python train.py --experts_per_token=2 --d_shared_expert=64 --norm_eps=1e-07
Below are experts of layer 15 (counted from 0) of a mixture-of-experts language model. Rows are named router (the router's row for the expert), gate (a neuron's input weights, with its number), up (a neuron's input weights, with its number) and show model dimensions 0-127. Each number is 200 + 40 x the weight over its row's rms, rounded and kept within 0 to 999.
Before each expert's rows: a language model's description of what the expert responds to. This comes from a sample of Wikipedia text that the model never trained on.

# expert 40
It responds to: Column headers and cells in sports and election tables, such as Votes, Candidate, Opponent, Result, Apps, plus blank or number cells.
router,149,188,197,164,170,190,231,143,164,194,175,191,300,256,177,205,226,203,244,151,252,179,260,225,159,244,127,164,184,180,254,201,176,177,252,176,265,219,266,224,139,195,172,229,225,191,127,209,195,220,153,233,228,204,226,196,237,113,192,259,219,166,152,163,206,239,125,191,196,221,115,194,210,161,170,154,197,208,152,180,227,183,132,183,168,159,194,188,190,207,305,174,244,227,220,246,244,255,148,237,260,232,239,166,276,274,180,250,194,228,170,259,150,150,247,216,163,263,180,200,212,227,203,177,144,171,156,171
gate0,202,205,89,296,195,175,161,204,200,174,135,166,182,147,136,274,154,228,166,156,245,238,211,172,244,223,259,177,203,246,246,205,217,157,209,105,193,214,198,220,171,258,186,168,125,219,138,172,198,187,175,248,185,196,157,248,241,214,148,215,165,218,233,157,167,231,212,207,231,175,205,210,239,159,216,150,136,198,182,242,194,191,221,161,259,171,196,250,241,215,183,180,121,178,293,222,191,282,163,260,248,224,147,173,222,187,156,269,211,231,157,160,205,145,198,224,205,177,258,171,186,187,136,115,201,212,152,213
up0,187,213,214,208,168,186,226,184,257,206,202,203,210,236,279,163,252,143,107,242,229,161,202,142,220,145,190,176,300,289,187,225,236,142,251,140,206,117,189,215,217,219,192,214,242,195,194,153,148,202,172,211,172,132,238,199,184,200,243,186,169,223,172,165,163,210,229,263,184,299,189,163,209,312,207,201,215,184,144,227,179,222,212,154,208,161,204,133,224,235,255,184,228,228,189,149,121,236,142,184,199,191,168,130,172,114,189,189,181,212,210,185,109,183,188,148,202,170,162,225,258,181,164,154,206,215,229,147
gate1,216,128,123,142,211,173,189,148,205,245,170,250,187,220,201,204,240,196,206,201,270,235,183,184,241,246,191,196,175,192,221,168,254,189,208,239,228,173,242,75,145,187,219,207,262,181,192,170,186,236,187,215,196,195,224,156,234,278,242,199,220,185,250,238,191,170,160,286,180,225,177,130,214,262,159,204,159,237,161,172,196,214,160,163,236,153,208,179,221,252,241,247,113,236,232,213,233,187,228,169,236,203,186,204,248,261,248,127,116,176,270,263,257,199,238,159,139,153,257,177,187,241,151,166,159,254,229,158
up1,160,212,175,175,251,209,189,114,153,213,226,238,223,241,201,221,155,184,198,263,211,157,186,287,190,182,234,194,209,182,138,206,220,187,174,120,263,241,196,241,195,170,221,178,202,214,160,220,301,153,246,189,200,190,235,190,249,268,141,121,218,134,190,191,182,190,219,234,290,152,193,191,129,247,215,215,208,190,182,139,222,148,280,227,190,194,215,226,119,179,239,166,123,163,143,238,210,192,262,167,219,175,218,196,118,246,170,141,134,214,196,188,120,201,122,188,195,189,166,223,232,199,225,282,221,228,216,189
gate2,217,130,133,213,205,261,101,256,207,223,198,217,237,259,207,206,159,281,203,178,164,91,175,121,190,175,196,185,282,248,216,205,199,179,202,190,183,153,276,219,207,265,281,243,149,212,217,236,165,171,257,202,208,255,222,190,155,168,221,294,152,177,181,232,212,196,213,167,160,200,182,185,219,191,172,168,217,271,144,245,204,191,246,184,188,269,191,172,148,182,236,222,248,230,161,148,260,165,171,216,216,240,105,163,139,204,196,200,197,163,207,174,120,214,211,217,173,155,180,272,224,229,200,186,225,178,152,213
up2,281,155,249,242,187,313,234,180,201,204,123,268,165,203,206,262,183,236,246,169,182,232,161,225,202,224,170,222,282,252,232,96,240,154,137,266,192,232,201,197,200,270,157,173,171,159,198,222,140,128,195,190,225,223,189,143,157,178,243,225,189,160,221,164,226,222,180,134,207,165,185,172,192,161,212,169,193,195,133,246,140,182,269,203,210,188,210,154,187,237,215,190,177,157,169,248,169,246,246,286,226,210,143,219,175,174,238,232,148,217,263,185,200,218,280,216,151,216,210,199,218,237,176,248,248,154,184,158
gate3,197,185,130,176,140,161,182,216,199,214,153,231,194,244,236,198,227,212,203,201,232,160,246,219,166,230,177,219,220,181,214,145,223,217,239,127,140,153,179,161,197,179,170,164,184,255,166,198,156,182,210,205,206,242,167,146,189,184,253,185,218,219,113,190,177,184,217,241,206,183,199,234,178,214,236,218,226,184,216,169,276,218,162,175,150,128,178,150,209,243,189,175,205,178,213,182,183,194,119,228,127,71,222,203,208,285,235,216,89,233,304,143,225,222,258,188,314,255,164,239,168,189,175,185,171,164,252,142
up3,220,219,218,246,238,202,184,152,205,156,183,199,214,126,137,211,209,149,258,219,279,249,82,173,194,196,243,157,91,164,195,178,179,218,163,231,115,161,167,142,206,211,206,221,267,148,190,191,184,208,233,196,219,192,195,150,207,209,215,174,198,182,309,187,243,186,165,144,96,128,163,237,183,204,243,209,238,225,242,206,129,271,187,215,215,189,198,167,116,203,186,263,224,217,225,253,186,215,175,182,180,159,196,191,250,275,179,207,232,190,157,292,218,146,215,233,210,179,211,191,211,196,248,233,161,184,202,139

# expert 45
It responds to: Verbs of residing, working or performing after was, he, or who, such as located, played, died, served, appeared, competed.
router,159,178,202,199,211,249,115,169,213,156,274,144,206,170,125,219,157,218,183,193,166,165,235,240,231,181,152,224,210,202,212,273,191,175,223,225,185,233,196,222,249,191,270,268,216,206,262,247,197,211,162,271,204,228,215,189,146,150,182,212,196,287,191,235,172,257,121,249,168,153,219,159,151,196,226,217,189,216,231,170,173,200,196,185,242,166,77,213,123,211,245,244,215,323,195,223,144,148,203,231,256,231,201,197,141,204,155,193,196,223,169,163,171,242,203,239,180,153,219,122,259,206,137,224,164,192,227,176
gate0,238,194,269,198,127,170,172,146,166,203,245,186,201,174,200,222,237,212,177,289,210,164,222,211,216,161,241,225,197,220,233,199,173,153,140,175,251,202,196,211,162,225,199,220,110,188,218,242,296,217,198,278,232,240,190,170,162,228,250,279,209,160,224,135,225,193,204,232,188,173,199,106,246,185,227,242,185,165,219,237,247,240,291,152,239,133,159,205,167,198,169,243,262,195,219,229,191,166,187,163,189,257,212,267,130,241,185,128,188,172,211,98,189,191,242,206,172,210,165,168,133,246,290,195,233,229,208,233
up0,215,263,249,213,250,170,221,204,130,189,220,173,186,258,211,269,148,286,163,236,243,210,178,208,228,231,229,236,239,187,246,166,253,139,183,198,157,183,208,226,225,209,280,256,230,193,165,185,237,225,164,216,149,226,231,206,206,143,226,181,197,182,188,211,197,175,244,251,184,176,254,171,257,182,160,213,199,157,221,224,168,227,239,278,136,256,240,174,128,233,127,221,149,146,204,273,191,254,215,224,161,201,192,335,202,196,216,187,235,223,293,249,168,198,205,279,176,233,251,232,125,173,213,204,234,192,220,252
gate1,152,178,204,221,195,185,106,237,272,246,214,165,181,204,165,245,195,152,160,212,211,132,190,231,223,224,183,180,172,204,268,181,213,150,177,202,79,177,221,162,187,234,249,175,275,181,198,189,143,162,196,188,149,190,208,179,157,164,197,133,213,174,190,193,161,235,185,206,132,109,214,133,182,187,191,196,185,188,220,182,180,222,109,235,229,228,174,247,168,180,177,169,187,181,215,204,69,178,156,141,200,213,238,210,136,218,135,268,230,248,125,166,208,257,151,190,151,106,219,241,239,182,200,164,187,177,193,155
up1,106,169,201,181,163,121,215,228,215,303,201,175,257,201,252,235,240,202,244,220,181,201,172,237,162,186,219,213,221,173,170,268,267,234,185,195,224,199,214,167,223,264,193,199,256,173,243,282,206,226,217,199,269,181,230,267,184,184,151,161,184,145,216,213,175,226,119,214,217,262,207,204,207,214,159,168,174,254,202,181,188,209,205,228,262,192,239,185,232,234,186,248,301,218,254,139,227,179,126,235,239,258,234,219,144,315,223,191,141,249,237,220,184,149,170,201,206,151,166,176,190,241,218,164,251,223,153,134
gate2,236,301,250,171,146,239,213,206,229,182,175,190,182,264,102,194,231,238,139,156,139,119,192,159,185,205,219,218,208,221,123,201,106,232,179,142,220,262,298,132,181,190,205,207,132,165,162,224,205,190,239,143,209,223,154,219,139,172,247,173,182,263,182,191,256,227,162,234,277,86,226,227,190,244,229,239,225,191,120,195,174,183,255,167,174,221,179,192,161,224,169,196,195,242,218,191,227,191,190,192,279,172,147,196,227,203,215,207,191,238,194,253,209,191,169,174,187,283,203,186,223,159,162,208,204,165,173,207
up2,147,224,232,200,165,231,209,225,119,170,228,189,194,225,228,204,270,220,132,205,250,149,176,247,156,139,250,239,207,208,196,184,171,164,151,176,194,198,247,176,136,208,218,231,176,146,161,155,224,137,175,209,169,177,172,213,131,217,190,254,168,194,225,211,192,142,198,184,176,233,165,289,167,222,220,207,217,120,154,203,164,121,201,177,188,169,232,154,145,188,275,189,165,196,203,173,222,107,293,190,258,188,236,211,217,216,280,182,228,222,174,151,149,217,138,184,224,273,115,144,239,150,104,174,193,181,179,166
gate3,173,178,155,223,184,195,145,223,209,115,285,154,175,178,122,216,237,261,170,312,202,140,187,186,241,262,167,227,188,220,186,225,230,134,188,244,183,146,195,133,172,183,234,226,202,204,151,289,190,226,246,244,212,167,189,136,210,199,131,154,187,148,277,212,272,168,184,189,222,181,208,186,240,150,175,188,156,245,116,191,165,206,214,205,193,246,162,147,138,174,214,188,222,246,212,230,79,230,197,257,207,225,240,192,174,272,170,233,171,170,261,229,177,190,163,166,186,180,167,203,225,149,211,153,165,188,217,198
up3,144,206,158,278,152,177,278,198,220,175,199,166,235,250,162,234,166,231,211,180,241,201,225,240,193,239,243,260,209,190,240,213,162,134,250,303,253,273,167,176,154,181,181,197,178,172,235,152,187,199,135,210,162,191,136,166,156,209,193,298,227,217,237,175,246,151,211,281,240,209,203,199,171,208,176,111,232,233,223,276,152,192,183,151,235,226,281,244,262,183,167,242,172,183,201,174,186,256,212,168,197,234,208,219,250,205,243,174,219,153,146,232,194,267,163,157,226,215,102,225,198,204,218,180,264,228,232,181

# expert 15
It responds to: Field names in infobox-style lists before a colon, such as Born, Country, Genus, Coordinates, Website, and Note in parentheses.
router,199,174,226,147,209,178,193,203,213,252,69,195,230,214,189,176,198,176,281,179,194,253,180,178,233,157,154,166,204,189,205,145,191,188,252,171,193,253,205,199,137,217,151,214,198,260,107,239,209,206,133,217,199,244,293,181,105,160,199,125,173,171,177,152,284,226,195,173,242,199,203,174,187,167,220,196,177,246,212,210,174,253,193,183,223,174,116,264,219,239,250,251,191,152,208,249,226,203,139,194,154,169,267,168,236,176,221,246,178,221,150,236,246,167,238,137,201,244,206,244,291,201,195,225,176,140,193,153
gate0,158,213,241,162,152,183,225,240,185,260,235,170,163,171,206,235,255,267,173,196,181,264,209,182,109,230,157,182,197,166,187,187,218,239,211,190,218,215,212,116,128,222,189,167,196,242,62,157,264,244,207,266,178,208,168,237,100,187,165,211,285,233,169,225,229,245,234,174,184,141,227,169,192,167,189,201,160,206,109,185,163,190,247,215,171,228,189,160,219,176,169,169,163,145,204,151,199,165,219,168,233,132,246,188,210,213,176,227,190,203,152,251,174,239,124,142,178,203,248,215,271,176,226,137,256,166,233,200
up0,225,226,228,214,211,194,233,212,130,268,236,198,244,225,116,181,180,113,215,225,127,195,224,226,152,194,214,208,208,187,255,162,250,146,136,215,146,138,216,215,260,239,187,115,217,181,254,223,248,300,178,264,191,206,167,242,166,135,201,205,144,232,177,197,178,212,225,175,184,210,222,187,182,235,253,203,197,124,182,279,231,131,188,170,216,231,239,189,155,212,179,108,186,220,230,229,157,231,164,141,210,200,186,120,225,196,210,221,213,169,154,234,229,248,171,173,218,208,182,194,136,207,145,177,71,168,217,211
gate1,187,197,172,204,221,189,245,277,217,126,210,160,280,198,150,132,256,273,190,210,295,255,106,216,214,242,185,188,159,242,229,179,206,239,152,249,267,169,206,161,214,190,208,193,228,169,180,238,199,162,157,121,133,200,243,234,157,172,144,213,201,259,293,191,159,211,284,173,183,253,192,142,247,194,240,189,224,180,189,176,152,230,258,229,170,179,129,265,242,173,236,181,149,186,219,131,193,205,170,217,210,140,228,192,208,184,232,192,233,250,175,219,158,152,224,142,175,226,174,207,212,193,205,172,184,188,253,285
up1,153,150,244,221,172,241,262,179,272,237,180,139,185,166,206,184,172,264,204,169,164,231,203,222,247,158,202,198,192,167,168,200,111,199,243,223,221,171,148,231,154,226,191,139,191,181,219,204,276,146,181,175,150,84,240,184,179,200,161,173,147,213,116,200,228,216,226,244,196,225,201,218,233,158,179,233,142,219,213,208,142,203,149,218,155,235,248,145,179,211,183,133,203,222,185,222,270,262,217,172,275,237,238,255,216,243,181,211,128,273,272,165,224,150,128,150,278,240,174,243,235,210,158,178,208,182,172,194
gate2,246,130,230,215,199,168,259,133,232,152,215,252,193,208,186,271,176,195,236,137,234,183,118,232,211,199,152,167,173,220,153,202,209,112,197,176,188,237,242,219,210,166,152,199,176,248,190,229,196,194,257,230,197,112,199,185,220,215,245,209,234,255,197,198,223,230,218,103,184,161,249,187,179,247,274,213,217,190,274,163,271,270,191,150,255,199,105,192,180,200,150,197,150,196,241,147,193,141,241,199,190,245,218,250,237,143,147,227,208,242,234,138,125,142,143,148,159,188,229,202,187,170,178,230,251,154,201,190
up2,163,129,214,259,211,151,280,204,208,268,170,233,146,92,175,173,160,221,210,174,222,223,203,200,226,248,234,225,175,174,250,248,150,237,257,264,168,164,219,181,128,240,211,194,216,200,222,233,205,164,244,164,212,181,143,170,215,133,180,126,236,261,269,182,176,230,167,189,185,187,194,95,225,169,150,194,215,215,258,182,188,250,226,213,215,276,129,173,229,197,110,225,194,146,180,191,208,240,207,140,256,207,237,172,247,144,216,110,203,201,199,131,226,270,228,215,204,180,163,167,215,207,223,248,181,161,234,222
gate3,158,204,155,177,162,203,181,253,200,252,86,190,207,193,158,158,166,263,144,179,191,147,153,198,232,254,199,199,216,201,190,130,205,284,298,202,282,136,245,193,175,232,172,203,180,202,144,196,187,251,199,160,210,218,238,214,105,102,225,124,197,210,220,133,182,176,212,251,173,217,207,220,223,216,178,227,209,224,153,255,185,230,219,174,226,206,143,253,206,138,170,206,167,147,186,247,199,202,170,229,234,241,242,193,215,200,212,168,121,138,242,168,201,233,141,193,220,149,142,261,225,196,196,240,279,141,228,195
up3,200,180,156,171,221,194,273,199,216,205,108,120,179,197,203,225,233,207,242,259,130,73,158,215,203,222,233,155,166,203,133,175,169,200,223,152,297,246,140,207,135,160,219,208,187,227,221,216,242,169,215,192,162,178,180,175,117,178,163,158,278,163,246,240,240,198,192,224,190,246,199,194,211,187,189,148,237,154,217,215,171,240,178,281,232,177,163,203,153,196,140,194,236,170,188,206,245,255,262,182,276,215,216,209,185,272,124,260,201,198,172,195,172,291,210,208,188,196,219,157,211,237,166,283,225,204,187,214